{"hidden_size": 160, "groups_per_token": 1, "head_dim": 32, "qk_norm": false, "init_std_o": 0.0107, "beta2": 0.98, "decay_fraction": 0.847, "max_steps": 4084}
Below are experts of layer 8 (counted from 0) of a mixture-of-experts language model. Rows are named router (the router's row for the expert), gate (a neuron's input weights, with its number), up (a neuron's input weights, with its number) and show model dimensions 0-159. Each number is 128 + 32 x the weight over its row's rms, rounded and kept within 0 to 255.
After each expert's rows: a language model's description of what the expert responds to. This comes from a sample of Wikipedia text that the model never trained on.

# expert 22
router [105  49 177 129 100 126 118  68 140 141  90 180 101 145 123 141 164 140 144 153 142 167 114 110 111 122 108  90 111 142 102 126 162 165 100 142 171 114 104 149 119 161 111 115 143 173 111 128 170 109 127 135  95  90 138 118 163  71 156 170 166  60 155 133 112 139 116  91 185 138 142 157 144 145 129 151 139 127  68 148 123 142 111 144 153 138  12 191 135  81 135 132  85 114 139 166  79 121 121 103  75 140 194 154 177 160 153 113 139 140 118 137 164 140 111  94 199 113 129 101  93 128 155  93 150 149 105 142 137  89 123  95 175  69 159  96 129 120 125 141 162 117 120 178  99 122 183 139 124 108 177 202 110 167 132 140 182  60 194 154]
gate0 [ 79 132 216 116  91 144 151 117 137  87 204 162  92 150 135 108  72 183  99 147 122 181 109 140  92 139 197 130  95  89 165 129 114 143 170  90 127 145 158 140  65 128 132 131 192 103 170 179 137 140 138  98  90  94 150  53 141  63 146 141 144 154 204 116  89 125  94  89 165 129 145 122 145 101 148 166 148 122  81 137 124 170  66 101 149 132 126 184 145 138 114 131 135 138 125 117  88 109 158 166 140 139 150  85 166 167 162 114 107  68 152 116  90  97 124  79 122 123 115 149 137 167 101 153 176 163 175 150 145 134  92 113 146  70 138 111  91 146 180 171  96  97 128 121 154 106 120 128 159 151 127  84  82  98 126 129 114 109 173  80]
up0 [ 99 147  91 124 117 120  92 178  93 142  57  87 162 158 118 159  92  75 150 107  94 128 152 111 163 149 116 116 165  94 165  75 154 153  87 153 107 107 162 138 124  85  83 201 145 172 136 119 138 109 149 145  82 112 117 182 117 121 131 129 135 145 153 153 107 145 122 178 126  99 113  92 114  71 114 129 125 143 121 179 188 168 123 138  95  41 119  84 164 109 128 101  98  94 119  87 145 122 197 185  89 133  83  90 158 178  84  87  97  71  94 106 100  68  90 108 136 123 120  79  98 128  47 103 147 135 126  78 137  73 122  99 110  84 147  59 120  84 130 103 118 118 173 144 130 112  99 114 150 123 134 143  97 148 185 121 135 103 124 155]
Prepositions after nouns. Of, by, from, for and similar prepositions linking a noun to its complement, as in name of, result of, flanked by.

# expert 42
router [ 81  61  92 191 115 185 116 109  88 152 205 136 128 202 145 125 179  95 125 159 113 141  80 153 152 208 108 118 157 135 186 145 110 122 174 142 137 101  72 131 114 153 133 139 115 136 101 151  63 107 142 189 128 107 123 115 191  93 172 187 163 148 157  85 144 141 130  82 110  97 134 142 120 133  57 142 141 171 139 158  79 143 107 178 138 121 132 134 104 125 125  67 145 118 146 117 114 117 133 160 107 113 162 134 128 160 192 159 117 189 126 128 134 121 126 119 226 125 123 115 120 113 175 132 111  90 112 135 122 139 157 127  97 104 108  84  62 138 110 181 177  78 136 146 117 117 160 143 197 155 157 154 127 151 123 111  94 131 163 145]
gate0 [ 68 118 156  65 173  86 124 107  97 180 121 139 132 116 124 135 166 152 129  93 108 119  67 137 112 137 135 107  76 180 125 141 137  88  91  99 121 112  49 139  95 143 169 148 163  64 111 122 176 145 146  94 154 170  81 118  87 163 174 188 119 134 183  92 166 137 125 190 131 163  80 128 142 161  39  78 120 121 141 155 129 123 174 148 161 154 123 138  98 103 172  97 123 122 134 112 171 100 134 113  63 104 147 138 140 139 155  83 154 111 167  95 158  88 158  94 120 119  90 134 124 122 105 151 138  65 159  61 196 165 136 148  72  91 136 115 112  66 133 122  75 118 121 157 174 123  92 109 133  82 133 151 169 120 123  98 136 150 108 113]
up0 [124  71 159 142 115 143 177 109 114 146  79 113 137 109 142 144 155 133 104 162 179 182 109 118 117 165 118 111 129  79 163  78  94 193 114 101 133 123 144 118 135  95 165  85 148 128 141 120  56 108  95 182  87 108 155  87 139 104 202 124 175 114  94 176 147 123 134 147 126 169 136 139  92 159 106 114 102  24 157 186 143 131 138 147 143 107  68  86 183  83 121 110 129 189 151 182  86 162 149 164 173 129 169 104 170 127 154 151 102  95  95 116 155  93  84 203  75 152  79 110 151 181 130 129  92 156  89 121 142 149  92 144 151 125 145  92 147 122 154 114 142 121 101 174 139 124 104 102 118 117 111 108 124 150 129 188 152 192 122 130]
Name-ending pieces. Closing pieces of surnames, bands and place names, often s, ley, ers, ick (Br-ick, Rh-ys, Carr-ère), plus abbreviations like NY, FL.

# expert 25
router [ 87 160 174 145 139 115 112 112  91 140 120 113 187 116 137 172 144  36 172 131 126 131 120 118  73 121 102 110 116 176 148  43 144 111 163  45 187 120 129 178 136 113 148 108 151 102 125 127 123  77 167 163 133  98 156  63  75 145 138 114 180 101 116 114 109 201 137 123 184  97 129 164 129 143 102 147 147 145 132 119  97 147 107  88 186 140 122 141  93 137 128 112 102  85 149 156 146 124  81 191  72  95  72 169 138 141 196  85 155 185 137 120 155 163 115 139 126 109 127  66 176 134 149 105 105 144 128 150 126 126 134 116 120 102 143 115 111  88 106  90 165 176  91 134  66  84 150 141 124 139 171 167 142 150 179  81 130 112 145 158]
gate3 [102  92 132 173 131 152 154 130 118  54  92 136 125 101 202 131  86 143  79 119 147 140  97 120 115 141 133  58  87 165 156 135 106 100  88  61 156  89 108  68 121 135 120 136  81 111 111 119 133 157 137  97 167 143 136 121 142 133 163 193  70  81 165 112 130 156 117 168 128 125  85  83 143 130 172 139 126 120  83 147  23 168  90 124 146  89  81 109 119 118 122 109 145 149 121 125 137 136 103 107 106 110 103 110 107 142 163 124 130 180 159 185  96 177 167 146 133 109 100 115 137 102 104  90 109 158 123 124 162 164 124 200 140 159 106  94 190 106 175 102 116 139 114 160 130 128 193 202 123 121 102 107  64 143 174 199 108 124  83 127]
up3 [142 168 171  96 142 118 114 119 109 149 150 128 165 110 133 132 135  95 136 122  89 134  84 108 178 108 146 159 122 117 137 120 162  78 122  99 198 111 142 115 133 164 108 185 165 115 174 235 137 126 213  92 102 170 153  99 128 133 147 157 114 130  71 129  83 178 165  96  92 156 152 133 149 163 172  87 107 177 111 166 143 166 162  77 157 126 137 133 151  98 136 107 159 109 107 167 134 163  85  89 125  60 121 148  92 147  81 154 143 185  76  88  98 124  73 118 165 171 155 122  87 128 170 151 131 149 167 181 100  95 134  99 183 177  81 124 134  59 143 102 120  81 126 120 127 176 110 137  94 143 157 142 101 137 147 113 105 169 126  92]
Header and list separators. Pipes, colons and semicolons between column labels in table headers and event listings, such as Pld | W, Event; Heat.

# expert 21
router [ 49  46 181 109 105 112 114  75 131 142  96 147 128 122 103 152 139 118 165 168 149 145 101 113 137 107 104  58 127 127  98  93 160 164 101 136 157 113  92 142 135 124  95  90 169 165  78 127 182 139 151 138  66  95 135  95 130  93 179 140 177  53 129 139  83 149 116 131 193 128 123 176 146 154 100 151 135 140  58 168 139 115 107 142 140 114  63 171 135  97 150 117  49 111 129 145  98  76 139 119  98 129 151 157 167 178 151  89 154 119 108 143 165 133 100  93 163  72 128 136 110 125 126 106 167 153  91 115 113  84  99  90 164  85 121 115 144 129 130 108 152 147 105 143  86 116 155 162 113 134 161 181 135 191 113 151 148  48 178 135]
gate0 [137  80 142 113 135 137 175 153 152 112 113 142 110 106 125 152  97 105 165  34  86  98 148 137 204 136 115 161 156 117  82  80 161 166 126 142  98 111  82  84 173 136 125 160 191 201 168  97 103  70 169 122 179 127 148 157 107 107 119 144  78  69 107  88 171  78 136  79 150 204 104 117 110 111 100  93 200 162 137 174 169  90 117 120 131 134 126 112 134 143 156 115  87 151 118 133 141 102 145  92 101 127 137 124 136  85 122 167 149  87 100 128 178  59 157 126 146 176 111 147 105 131 120 130 156 135 146 127 146  88 175 103 105 116 122 154 160 191 125 137  97 152 174 103 121 110 121 127 199 140  75 162 166 145 152 143 110 113 128  70]
up0 [114  93 117 179 135 127 119 159  77 142 181 166  67  68 100 137 114 143 133 148 125 146  88  83 104 152 154 149  75 101 143 128 178  95  78 133 154 170 131  97  59 155 162 153 105 101 143 103  65 150 170  91 147 139  92 136 166 168  94 132 115 141 120 145  49 145 108  94 108 127  52 142 131  81  90 138 118 150 119 145 177 138 107 126  88 125  94 151 148 122 149 207  94 148 141 172 110 163 148 151  29 146 172 108 145 120 192 169 120 119 129 173 181 116  83 100 132  91 106 117  87 127 116 143 141 166 146 128  85 137 143 151  79 168  71 124  82 172 120 140 177 156 116 139 139 125 122  58 112 117 109 126 172 111 146 122 120 130  86 112]
Prepositions after heads. Prepositions linking a noun or verb to its object, chiefly of, plus by, for, from, to, e.g. died of, French for.

# expert 61
router [113 122 155 146 105 147 123 100 109 117 160 143 152 119 165 133 168  81 215 154 110 118 128  83  98 103 125 120 125 168 134 142 131  98 171 132 128 155 122 101 121 133 156  43 145  86 133 120 123 104 188 138 144  96 174 117  79 132 150 117 212 113 140 116  96 120 190 108 142 119 150 188 120 154 106 144 137 164  72 113  95 116  78 117 176 169 136 194  71 129 124  95 107  73 168 170 165 160  78 100  69 102  86 234 134 133 134 108 148 181 138 134 152 126 147 174 126 150 158 144 160  91 142 107 134 111 141 157  94 132 111  97 121 129  95 125 104 123 145 108 152 137  98 130  85 102 111 129 113  96 141 191 117 136 165  64  83 106 200 184]
gate3 [153 135 138 126 194 108 146 132  95 155 146  80 134  60 152 121 120 130 128 129 139 190 128 144 130 133 157 120 105 219 122 108 121 148 136 154 144 112 131 147 171 132  61  90 125 131 207 102 142 108  96 210 185 134 140 137 108 112 153 170 102  96 125 130 139 148 167 133 136 123 129  79 199  67 164 121 175 147 153 167 115 165  80 107  90 115 121 191  84 161 109 104 180 129 186 169 141 130 123 127 109 106 168  47 162 121 145 145 106 117 131 173  47 171 139 155 135 117 125 139 129 110 169 147 119 181 155 146  81  89 118  95 152 137 117 136 159  52 139 158 116 120 157 143 129 171 170 130 204 110 124 140 100 129 111 105  80 130 108  98]
up3 [131  97  49  78 159 127 151 142 168  73 141 193  67 180 109 117 121 165 140 168  78  82 114 185 182 121  94 171 124 131 139 134 162 127 119  94 161 155 132 123 159 123 162 174 105 146 128  93 156  91 101 133 142  94 152 117 160  91 160 133 128 120 139 191 138 124 127 142 107 119 127 107  81 104 111 146  36 187 111 149  71  56 143 148 127 161 153  65 158 124 124 152  67 140 152 137  79 134 122 104 115 116  77 124 140 139 127 121 129 200 132 177 144 104 159 165 124 127 110  94 134 111  96 122 121  66  72  94 141 100 113 105 112 117 131  89 135 170 158 154 169 123  78 103 128 102 128 149  93 113 100  86 149 176 119  84  93 100 131 208]
Cells and infobox bullets. Pipes before values in sports standings and review tables, and dashes or bullets starting infobox lines like Fire:, Summer (DST).

# expert 12
router [108 104 122 144 123 176 158 115  83 157 106 168 143 124 115 105 105 155 164  87 126 202 210 132 197  92 101 149 139 161 102  74 101 128 226 126 159 141 135 120  97 201 119 171 145 158 137 107 138 147 212 146 103  80 151  73 162  88 130 145 166 135 119  95 117 169  85 167 154 112 163 148 167 192  92 178 127 154 139 157 105 127 144 129 165 150  99 154  61  93 150 149 114 116 135 135 121 135 119 139  72  95 121 133 115 141 136  95 154 140 157 129 154 161 108  70 133 125 157 144 189  89  71  87 137 119 102 162 111 121 155  99 145  98  98 101  91 134 161  97 150  81 106 100 108 134 147 161 168 115 112 154  85 180 164 149 116  79  92 143]
gate4 [127  96 117 135 153 184 140  54  96 117  96  97 148 124 122 128 121  79 135 129 147 127 194 131 156  97 146 116 132  80 133  71 132 136 127 113 152 160  81 101 141 172 131 158 124 143 158 144 119 169 155  96 127 115 129  67 143 134  97 127 179 163 130 137 146 103 110 124 135 167 106 107 132  51 120 119 180 121 116 155 130 139 117 182 147 104 116 145  98  75 186  98  94  84 150 134 108 132 146 165 105 107 123 103 178 149 126  70 155 102 164 104 187 167  76  78 218 145  97 142  99 106  83 122  84 195 173 115  60 104  59 118 167 108  77  80 172  94 122  85 169 109 109 113 136 127 140 102 155  96 142 152  92 111 135 170  83 166 122  72]
up4 [152 139 112 119  75  64 191 198 100  76 111 147 143 104 105 113 111 113 141 156 115 166 132 126 191 135  80  79 161 136  53  95 125 188  96 140  67 104 144 107 143 153 142 157 172 148 149 118 153 139 128 130 205 182  62 136 156 111 102 182 192 129 148 134 105 135 173 198 117 171 115 124 125  83 113 114 100 118 119 157 125  92 118  44 152 106 172 103 145  67 172 105 201 161 107 141 110 113 103 114 137 125 123 163  99  95 116 165 171 156 129 117 164 175 134 116 152  99 148  82  85 113 141  54 126 139 170  96 185 110 103 146 137 118 147 123 139 160 102 110 156 115 123 154 118 112 137 127 131 168 118 175 142 127 130 169 129  95 153 139]
Consonant+o word pieces. Mid-word syllable pieces ending in o, such as co, ho, no, mo, cho (psy-cho-logy, race-co-urse, after-no-on, at-mo-sphere).

# expert 35
router [141 118 124 142 123 153 112  72  93 116 159 174 115 139 161 193 154 118 147 119 153 168 159 121 163 143 133 124 131 178 137  80  56 103 153 149  89  50  95 142  67 101 112 130 144 134  49  97 104  73  88 133 150 104 140 166 139 140 177 161 147 106 177  59 118 158  80 147 148  96 149 131 165 136 145 113 138 203 129 146  32 150 138 161 138 109 145 124 123 110 131 108 130  91 105 194  87 117  93 143 132  91 159 124 181 160 124 133 118 138 112 130 163 146 125 131 137 163 116 151 131  98 199 119 111 153 126 156  99 139 141 132 153  75 122  97  58 149 185 122 140 101 129 110  75 106 138 171 183 108 187 159 143 130 126  89 144 120 202  92]
gate10 [137 168 102 123 124  85 113 126  93 168 103  68 108 175 111 104 124 141  88  94 160 114 169 140  97 128 132 154 108 195 106 103  91  85 194  65  90 137 111 168 136 113 172 138 114 155 130 116 108 143 190  94 176 168 154 153  89 156 123 119 141 138 156 162 123 145  90 172 119 105 151 159 142 185  96 172 188 175 152 101 121 122  73  81 101 128 117  74 137 121 154 121 178  98  57 170 159  93  99 177 143 152 132 141 184 118 148 142 112 163  69 109 177 117 101 109 101 123 154 166 110 147  77 138 153 135 108  95 115 137 146 150 107  79 120 161  59 105  69 105  95 169 142 108 103 132 117 147 134 103 190 126 147 165 136  44 101  96 149 123]
up10 [102 143  69 111 151 109 130  69 133  94  66 152 127  98  79 135 156  81 117 101 104 102 108 134 150 159 100 120 142 152  84  96 112 160 157 164 114  91  99 182 135 119 134 216  99 114 116 109 123 141 121  77 139 153 183 154  93 134 123 120 165 105 109 164 156  86  88 135 152 125 124 168 210 182 162 115 215 135 171 168 134  86 109 126 206  97 117 108 153 142 122  97 181 124 108 131 117  91  86 147 127 130 123 146 110 190  86 145 159 145  69 127  95 113 138 158  82 214 150 180 160  73 119  95 115 141 145 103 144 126 113  83 161 180 120 133  97 154 142 100  99 122 141 131 141 181 147 122 104 104 149 163 157 185 160 145 162  89 125 125]
Slavic/foreign name fragments. Mid-word letter pieces of foreign personal and place names, often Slavic, Hungarian or Japanese, such as Petra, Salvador, Veszprém.

# expert 14
router [ 92 157 152 150  73 126 138 162 109 161 128 150 172 136 134 146 119  75 187 161 137 160 146 158 146  81 110 125 119 127 138  62 123 111 161 110 144 110 141  65 133 100 110 114 190  80 106 126 120  76 160 142 126  88 153 103 116 137 121 121 152 116 126  95 146 189 164  83 148 111 150 105  94 123  99 109 195 178 110  95  88 164 109 122 166 197  93 169 125 118 115 122 108  67 161 150 176 149 103 123 109  66  83 151 150 131 195  97 165 144 108 142 156 150 104 117 106 110 140  65 111  86 157  84 107 143 135 158  94  90 111  68 116  87 124 106  63 124 132 117 144 146  85 173  77  95 160 218 130 156 168 116 150 148 155  51 106 115 143 129]
gate0 [115 134 133 128 170 131 133 191 137  89 131 179 162 131 119 129 175 163  86  52 145 164  78 121  68 160  78 196  85 103 139  97  96 102 158  62 143 151 154 125 142 159 169 126 105 167 133 132 168 123  78 145 146 153 200 133 151 119  58 165 114 115 123 137 114 139 113 148 151 100 101 122 160 151 105 152  91  98 111 186 124 137 157 142  99 155 149 116 126  80 147 134 117  96  71 197 128 201 112 128 114 124 165 130 141 118 121 156  65 148 148 151 136 113 110  86 145 112 125 181  63 117  67 102 151 132 107 146 172 139 199  75 138 151 153 116  57 167 114 138 136 139 101 126 129 157 111 132  99 137 184  97 110 203 166 153 103 118 153 141]
up0 [163 123 120 104 111 113 139 101 137 110 176 116 161 109  80 127 119  76 115 145 125 100 130 120  91  91 102 133 105  98 180  61 112 166  65 128  85 162 101 184 180 155 102 121 132  84 126  81 156 152 115 147 184 119 133  96 137 111  99  80 155 129 115 101  83 129 152 130 114  68 162 120 143 195  92 111 173 118 131 115  41  76 159 146 141  99 201 113 128 122 170 204 145 155  84 158 129 124  80 126 162 123 174  88  94  90  55 133 140 186 133  69 139 141 127 107 188 145 163 108  85 123 165 149 147  88 128 132 154 178 141 146  76 128 155 141 154  65 114 121 149 117 143 155  80 125 137 158 117 143 150 143  90 185 111 132 137 139 132  78]
Separators in tables and lists. Punctuation separating fields, such as table pipes, commas before years in dates, colons and list dashes.

# expert 30
router [ 87 162  87 154 111 124 106 112 114 102 116 145 123 160 152 139  94 129 117 134 118 112 161 119 107 211  87  93 130 149 178 110 138 122 108 152 102  66  93 104 149 132 102 117 206 155 142 120 125  77 148 178 129 104 143 106  99  58 166 149 121  93 149 104 150 182 112 117 127 113 104 169 125 196 127 169 136 157 137 172  69 143 132 148 153 166 113 211 115 141 168  94 137 136 195 107 105  78 147 169 120 149 171 144 123 187  89 104 105 113  78  98 199 131 127 129 176 137 123 111 131  95 121 101 145 126 120 176 139 114  92 104 161 107 143 129 105 132  46 122 142 160 114 107  78  84 142 137 214 124 126 137 133 126 158  78 123  67 171 197]
gate0 [123 148 136 160 147 134 122 182  86 137 149 153 191 149 110 178 196 108 122 106 159  76  80 168 115 176 151 127 110 143 145 123  90 115 100  81  71 131 129 145 143 193 106 174 140 120 129 131  85  90  83 120 118  87 138 162 129  98 106 141  85 141 103 118 109  93 107 119  56 203 114 137  92 104  34  89 132 108  34 115 169  81 112 117  81 130 148 138 125 149  96 112 184  78 140 126 163 131 161 137 117 152 136 149 118 137 119 122  88  73 141 140 167 127 117  99 182 130  61 167 206 150 105 132 141 108 128  76 128 149 108 142 109 102 110 103  98 115 111 147  88  48 118 143 122 143 131 167 107 101 143 128 130  90 160 141 101 135 158 185]
up0 [153 136  82 128 164 113 138 123 134 169 140 120 121 185 130 120 102 161 152  92 120 101 101 108 195  96 102 163 162 156 133 134  97 171  94 140 152 144 137 114 109 135 132 173  95 121 126  92 123  77 125  63 108 181  81 206 128 118  93 132 121 170 176  84  95  74 149 163 143 138 124 119 181  70 139 119 111 161  92 104 109  87 120 157 103 107 102 132 185 167 151 137 128  71  64 156 157 237 186 137 105 110 185 101 155 134 119 142 100 165 129 156 109 145 110  71 115 116 184 147 136 110 178 124 125 172 146 145  85  79 156  96 140 139  98  84 101 183 115 181 129 162 106 102 161 128 126 131 112  49 109 115 186 132 146 130 139 150 133 114]
Digits in numbers. Digit tokens inside numbers: ISBNs, money figures, times, measurements, list numbers, scores (978-3-59-8, 24,000, 7:30).

# expert 60
router [150 129  92 128  51 117 121 124 102 141 114 195 142 117 121 149  66 129 126 130 118 153 147 132 166 143  93 116 114 213 164 130 115 132 105 176  95 136 104 111  70 153 128  50 111 148  89 107 116  93 129 137 128 106 157 146 148  63 155 128 157  46 190 143 154 181 136 102 167 100 158 176 133 135 117 211 101 153  78 135  80 146 119 192 107 179 142 130 107 132 112  90 168 129 134 135  63 107 132 157  91 128 155 138 135 198  94 141 107 139 106 113 119 126 130 113 141 159  87  89 143 125 184 114 200 142  77 154 104  81 174 134 108 145  89 126  95 144 131 156 132 104 151 155 100 127 141 144 135 131 169  94 150 174 191 197 154  98 132 142]
gate0 [129 126  99 129 126  80 133 165 150 137  84 104 111 104 147 111  90  98 136 130  74 196 157 164 143 183 126 148 121 176 110 140 130 115  93 100 131  93  49 116 105 160  95 153 137 102 148 104  88  90  98 125 130 124 119 130 173  70  90 119 140 121 117 115 111 196 161 116 183 105 179  99 153 140 112 147 133 111 148 101 145 114 130 171 127 129 158 158  89 203  94  80  84 142 142 108 125  45 173 100  62 124 149 124 141 199 157 175 122 126 132 109 191 100 141  95  70 139 118  66 124 183 122  97 163 124 148 168  80 143 121 148 107 207 142 112 105 108 183 166 147 149 148 102 183 119 166 151 156 104 101 113 203 116 107 144 151 101 119 131]
up0 [113 171 200 146  78 192 132 134 145 114 150 129 154  69 104 139 154 105 139 180 157 122 105 103  91 115 116 158  93 142  95 125 140 102 154 148 115  71 107 189 140 111 107 111 202 123 130 166 198 196 139 124 132 150  86 112 171 147 125 151 136  67 160 153 111  88 128 190 130 142 100  94 115  82  86 139 162 167 129 163  83 168 155 107 134 119 106 150 146 117 163 163 101  79 104  65 115 153  80 126  92 131 117 119 134 101 129 173 145 194 114  73 156  78 151 117 143  77 127 145 145  95 114  96 152  99  95 139 215 149 108 111 138 116 116 138 164  97 129 102 168 106 117  94  73 119 124  60 117 113  80 123 149 178 179 102 110 163 154 131]
Short mid-name pieces. Short letter pieces inside names and words, often e, ra, a (Sir-e, Port-ra-it, Canber-ra, Burkin-a), in tables and lists.

# expert 50
router [134 130  94 130 109 122 117 121 169 187 165 178 122 116 188 161 182  66 127 114 119 143 110 167 126 156 122  59 107 128 121 117  80 104 133 114 139  99 102 116  82 112 152 103 145 113 147 129 137 133 158  99 145 101 209 176  92 101 130 211 165  84 173 122 103 146  80 139 169 113 137 136 182 172 160 120 137 222 111  86 103 128 140 169 174 155 134 144 126 104 157  83 118 147 159 175  63 123 148 106 137 132 170 129 170 160  80 154 141 156  81 141 168 126 130  97 162 177 119 134 175  96 200 115 115  93 171 105 147  78 115  89 122 117 192  81 114 139 140 125 125 104 136  91 106  51 131 111 132  79 137 158  88 107 112  91 148 140 136 116]
gate4 [119 178 168 176  53  94 134 140 156  83 169 128 115  96 149 136 154 182 201 126 161 173 164 116 124 138 146 106 106 199 126 133 121 138 168  90 176 147  99 140  84 101  58 174 110 109 119  88 124 137 130 171 154 136 157 165 157  93 163  94  91 112  80 109 144 126 184 107 113 117 141 102 106 140 179 161 197 209 157 102 113 123 149 202 145 142  96  94  95 110 137 172  60 167 155 164 147 112 140 136 172 157 108  96 100 108 130 184 142  73 107 149  97 125 152  79  89 129 114 172  90 146 170 118 171 131 159 100 145 138 139 118 160 167 108 126 126 146 105 151 129  97 153  72 138 107 136 137 101 135 160  74  71 122 155 149 111 124 141 152]
up4 [112 143 179 108 138 128 156 111 181 134 173 143  95  84 107 111 157  96 151 170  91 114  95 181 102 110 115 127  85 167 132 148 154 104 110  60 109  94 153 148 147 121 189 132 157 119 176  82 116  75 119 140 120 118 143 144 171 144 236 138  70 123 115 180  97 167 112 132 105 117  96  78 157 131 103 151 114 145 163 114 108 181 139 170  95 109 108 145 154 120 122 115  81 149  94 174 145 153 101 104 162 207 108 106 194 127 109 149 134 134 205  97 165 126 118 155 178 142  98 114 107 127 128 140 136 124 122  83 155 152  68 112 137 110 152  97 125 110 167 136 192 165  61 156  98 137 123 157  91 129 147 140 144 100 130 184 110  62 162  69]
South Asian and Arabic names. Inner syllables of South Asian, Arabic and other non-European names, such as ir in Kabir, ak in Bhakta, Abdul.

# expert 49
router [ 21 134 169 140  50 113 101  97 100 159 102 127 153 112  95 117 207  82 105 131 163 191 117 122 126 101  98 101 129 152  93 128  90 131 103 156 143  95 105 165 133 153 162 175 141 149 114 126 121  92 142 127  95 154 131  82 116 117  96 157 169  84 122 100 105 169 158  88 188 123 127 162 112 147  96 160 102 109  38 176  74 103 117 166 161 131 117 156 122  92 173  63 106  55 122 141 121 111 123 138 124 106 145 125 135 172 141 109  88  85 127 119 141  81 127  52 150 115  83 116 123 109 160 141 106 163 137  82 123 131 117 130 111 114 111  82 163  95  79 116 173 162 100 143 122  87 132 147  97 111 149 194 154 155 167  80 168 103 110 152]
gate0 [132 105  94  88 136  92 108 113  62 128  91 131 163 119 135 129 158 143 114 121 124  37 178 121 123  93  80 140 128  98  98 172 176 164 132 169 150 108 178 162  78 140 193 150 107 124 116 136 180 167 147 110 100  93 138  97 161  98 135  74 122  75  65 117  69 114 132 154 149  81 102 130 132  97 126 155 187 123  87 149 101  78 161 139 137  92 146 100 159 122 129 126  72 136 152 112 109 139 206 219 161 111 140 169  98 103  87 156  92 146 162 146 146 125 138  99 101 122  97 115 113  95  62  68 136 142 132 116 109 116 136 121 115 126  84 113 130 128 153 150  62 184 158 102 119 167  82 117 161 152 145  89  81 161 124 144  68 141 122  92]
up0 [ 87 145 129  72 126 133 100 121 173  69 146 118  95  89 117 155 114  80 129 142 137 143 176 128 186 108 138 149 117 166  78  89 143 160 146  99 154 169 130 115 141  98 130  60 176 129 106  67 168 140 148 174  74 159  93  98 139 122 155 153 156 108 131 121 122 127 171 102 135 139 148 153 134 113 149 131 106 106 139 138 114 122  97  86 170 160 106 137 123  92 103  76 169 112  85 173 175 130 123 106 192  86 150 127  96 188 123 153 112   9 230 118  90 153 124 106 126 153 109 124 176 175 117  65 146 163 133 100 166 103 173 147 114 119 132 132 118 140 132 115 107 177  78 156 154 124  78 102 211 106 132 125 138  93 131 148 146 108 115  84]
Past participles and bullets. Past-tense verbs and participles after was or were, such as founded, married, appointed, plus bullet points in infobox lists.

# expert 27
router [ 87 127 120 150 108 141 125 107 102 114 123 151 120 128 169 128 141 142 140  96 120 124 150 120 140 168 123  94 122 139 142 116 151 122 114 205  99 112  95  95 127  96  88 134 199 154  96 116  72 144 133 131 148 107 136 101 117  79 125 146 131 122 155 110 141 150 110  56 127  90 142 166 108 215 117 164 152 203 124 159  42 164 117 157 220 167 137 176  69 127 135  67 156 108 132 132 156 117 170 168 111 136 210 161 132 152 124 150 111 120  72 133 167 131 141 159 164 155 161  76 110 113 123 161 164 138 117 159 120 111  80 135 144 155 106 125  72 144 120 150 155 171  92 118  77  89 157 133 192 145 135 190  94 131 160  88 133  85 188 182]
gate1 [121 153 111 134 104 183 161  76 140 179 175 133  97 172 108 162 123  89 178 149 122 159 127 121 143  96  80 105 193 111  84  95 139 190  96 120 109 135 194 125 141 120 147 124 193 131  81 106 100 145  98 115 135 122 122 132 171 104 139 159 143 124 146 109 151 142 147  54 142  93 106 187  59 171 121 189 137 172 119  85 148 120  69  66 167 127 198 139 139 119  85  90 151 135 145  83 166 144 139 157 194 167 139 117 161 145 159 183 163 167 169 138 170 134  83 169  78  66  97 108 135 153 161 126 149 185 123 127 131  82 119 123 127 109 104 111  79 122  92 122 164 139 127 148 111 116 100 121 131 179 102  76 126 108 172 138 104 118 141 103]
up1 [123 173 114 165 160 165 150 173 101  83 108  64 117 186  30  75 115 122 122 134 198  94  81 150 118 151 155 101 168 151  94 124 180 162 167 156  99 114 116  81 171 113 151 116 150 147 103 102 127 116 118  86  98 150 158  97 148 131 119 137 145 125  97 162 137 137 121 165 148 108  64 150 184  68 133 101 170  98 184 135 163 114 133 137  96 111 162 117 105 121 187 128  71  39  85 124 106 134  86 131 111  96 116 170 104 108 118  17  72 157 133 122 161  94 135 134 141 126  89 172 141 125 120 121 139 100 154 137 115 123  86 116 169 118 107 142 172 142 151  98 121  90 121 134  95 127 154 143 134 146  87 154 120 177 151 122 142 167 176  90]
Digits in scores, numbers. Digit tokens inside numbers, especially after dashes, slashes or dots, as in 3–0 scores, year ranges, F-15, table figures.

# expert 51
router [124 131 126 162 131 132 180 103  42 105 103 146 171 103 172 158 128 138 120 112 131 152 179  92 108 137  92  89  80 192 119  82 137 100 162 153 155 126 105 123 131 151  74 121 123 154  92 116 133  85 149 186  66 140 197 135 101 137 167 112 162 114 128 121  25 151 168 135 132  71  92 139 127 147  67 155 102 144 118 155 127 159 144 139 195 105 145 109 111  94 147 120  72 110 160 141  67 166 131 132 111 124 152 154 204 174  98 139 132 138 147 132 119 139  99  97 156 143 151 140 182 119 152 162 158 114 146 166  96  79  90 139 161 101 167 102 107 143  71 148 128 102 116 140 114 155 139 161 158  96 201 129  84 129  69 161  95 101 170  91]
gate0 [100 151  75 147 155 113 119  84 162 145 105  87 104 124 127  90 160 131 140 107 106  95 107 126 135 144 143 152  95 128 206  73 111 135 143 136 113 169 139  88 164 138  42 165 114 128 138  70 112  84 149 121 141 116  94 185 179 131 133 148  99 203 143 132 159 140  83 131 141 121 147  96 138 146  63 127  64 139 115 104 147 189  77  88 127 136 110 117 198 168 103  85  84  87 103 126 138 157  91  89 108  91 122 194 116 157 137 152 128 191 152 153  97 169 129 125 140 168 112 144 146 156 115 159 177 120 159  68 135  97  83 139 161 171 151 126 128 106  65 180 156 108 116 128 141 159 141 137 192 104 181 157 129 133 104 128  88  83 168  79]
up0 [169 116 142 144 123 156 117 165 166 159 111 159 122 102 127 149 150 152 148 148 152 141 103 207 127 107  97 147 139 143 131 133 133 146 128 193 127 118 131 130 144 149 195 127 136 127  81  69  96  96  83  91 134 194 128 121 100 109 109 108 119  87 136 139 172 135 206 141 115  87 145 172 158 141 173 168 148  98 130  92  91  92 219 107 157 150 114 185  58 118 161 140 184 126 101  95 159 112 149 127 172 151 151 122 125 120 100  86 120 110  85 127 108 170 208 138  70 104 104 106 191 180 109 143  68 129  70 124 142 100 124 124 169  93 117  96 150 117 109 158 119 160 124  96 140 128  82 140 117 140  91 124  88 141 178 147 215 137 126  64]
Word-internal syllable pieces. Vowel-bearing syllables in the middle of names and long words, especially si as in Monsieur, Lassie, on-site, plus eri, ili.